Weights of a small mixture-of-experts language model, trained from scratch on English Wikipedia.
Size: 8 layers, width 256, 58.7M parameters.
Experts: 128 experts in each of 8 layers, 96 SiLU neurons an expert, 3 picks a token, a softmax router, a shared expert of 512 neurons.
Training: a variant of Muon for the experts, 422M tokens, 6446 steps.
Below are experts of layer 5 (counted from 0) of a mixture-of-experts language model. Rows are named router (the router's row for the expert) and show model dimensions 192-255. Each number is 500 + 50 x the weight over its row's rms, rounded and kept within 0 to 999. Numbers have three digits each.
Before each expert's rows: a language model's description of what the expert responds to. This comes from a sample of Wikipedia text that the model never trained on.

# expert 13
It responds to: Line breaks before lists. Line breaks after a heading, label or sentence that open a table, bullet list or infobox field, e.g. Orthologs, Final Table.
router:463440516510527536476462477552480495530542482445547454495484531449462556541559529483447476547483478454503387512449516414532525434619438478507469475490493505449541512471601450487579442562524526

# expert 45
It responds to: Field separator punctuation. Colons after infobox and taxonomy labels and mid-row table pipes, e.g. Type species:, Directed by:, song durations 3:04.
router:534502539513545562499441492522513422526499405545555483476460513506452475578515467499434491500531521469446486506496516397528473498476444497416449445482370479392540483478581449490522405576529470

# expert 8
It responds to: Digits in ranges, tables. Digits in the middle or end of numbers, especially after a dash in season spans and table cells, such as 2003–04, 5,200, 4:02.
router:523507501470562562405438573514535379483510452486517496460494562507493492532519462500521494533605528482506490472476499478617489415490500461425456493378435465389603567525500500481539451599472591

# expert 10
It responds to: Standalone space token. Bare space tokens, mostly in tables and infobox lists before numbers or after dashes, e.g. "| 1998", "- Structure type".
router:494469505482511561421429477604438495538504461537495451454491468415504629566561534483493409514506513433523486469547463437536569484555469437487407428419477473511532610518497489455487409508455519

# expert 6
It responds to: Line breaks near headings. Line-break characters, especially right after section headings (== Release ==) and sentence-ending periods or quotes, before new sections.
router:473447523489497514479519526521517431495520493382577394471481599446486543537562462518488482552510511514494429506462483458555554438560436455456469440465490503502537531559590434513515511573540516

# expert 53
It responds to: Leading 1 of years. The digit 1 beginning a four-digit year, especially after en dashes in lifespans or after in/from, as in (1755–1813), in 1980.
router:467471548474520537409434556545511382482510507454549514468479529423434543513548455603506501542497494509497455495499496496497536470606515441430420431382442508403550508513508527493534484506490544

# expert 54
It responds to: Numeric table pipes. Pipe separators following numbers in sports statistics and league tables, plus semicolons in number lists and some Thai characters.
router:347484574474490508434510553536417397514502516520565474477492527436437532529560427567498477520590503413522481485430513489568559467584480456525421445493425479447575475509558437437597406527518511

# expert 37
It responds to: Table cell dividers after names. Pipe separators in wiki tables following a name or text cell such as a house, person, team or car make.
router:482496513476508605430444494533446417536552491421538497493496510463390546602548406547464441565594508471444482506455495518465426465533490507457506508515448451440604485481577487390561502568435490

# expert 55
It responds to: Table dividers after numbers. Pipe separators in wiki tables that follow a number, score or date cell, as in 1–0 | Friendly, 2010 | 0.7.
router:412482562459570515433496552488496364511488485458527480531456513435418535614536396570438485567561541407460484501456493499506570484511494514494491496507393490351571540496530472439535470539491518

# expert 41
It responds to: Year digits in tables. Final digits of years and rankings in tables and season lists, like 2014, 1999, 7th, plus words like Final, runner, bronze.
router:507514474447491516446489587596466441480549487465523495440502511450418502538545458553481482485522467482414479459493408386566481490532421535534477512385412438427531582509528441507515376502479513

# expert 32
It responds to: Leading digit one. The digit 1 starting a number, such as table ranks, years like 1913 and 1986, dates, ages and coordinates.
router:491500509470496606473392549550536423492587521506520475472477540424479517524490489512460480483469476516492440480515479421515589456611477417503384451417460465419533554505509475493587350541502575

# expert 29
It responds to: Digits after decimal points. Single digits inside decimals, coordinates, times and codes, mostly after a decimal point, as in 4.69, 44.6456°N, 7:08.34.
router:504452613445558617405447511530551387512522435451542478526440475480457531508547507526464491544527495475451464506384508470613439463526475438546428482410469494428537594521508489522583453571440515

# expert 61
It responds to: Digits in scores. Individual digits inside scores, records, years and statistics in sports tables, e.g. W 90–71, 19' goals, plus Jr and Roman numerals II, III.
router:530497573480487582417388478546472462496516491462508507499531519485431513557549509473489464547540460419483413444470484473562483475500440463480499533438465466381486544556521448455605464549427537

# expert 20
It responds to: Bare space token. A lone space token inside running text, usually after an adjective or article and before the next word, such as Cuban educator, tropical tern.
router:491423503482549573441483499538491495488515477456499440473474532423507502597517496481398476539496456452475479380452465447550525502559503420512461438446436424471526565493536450447514449513483532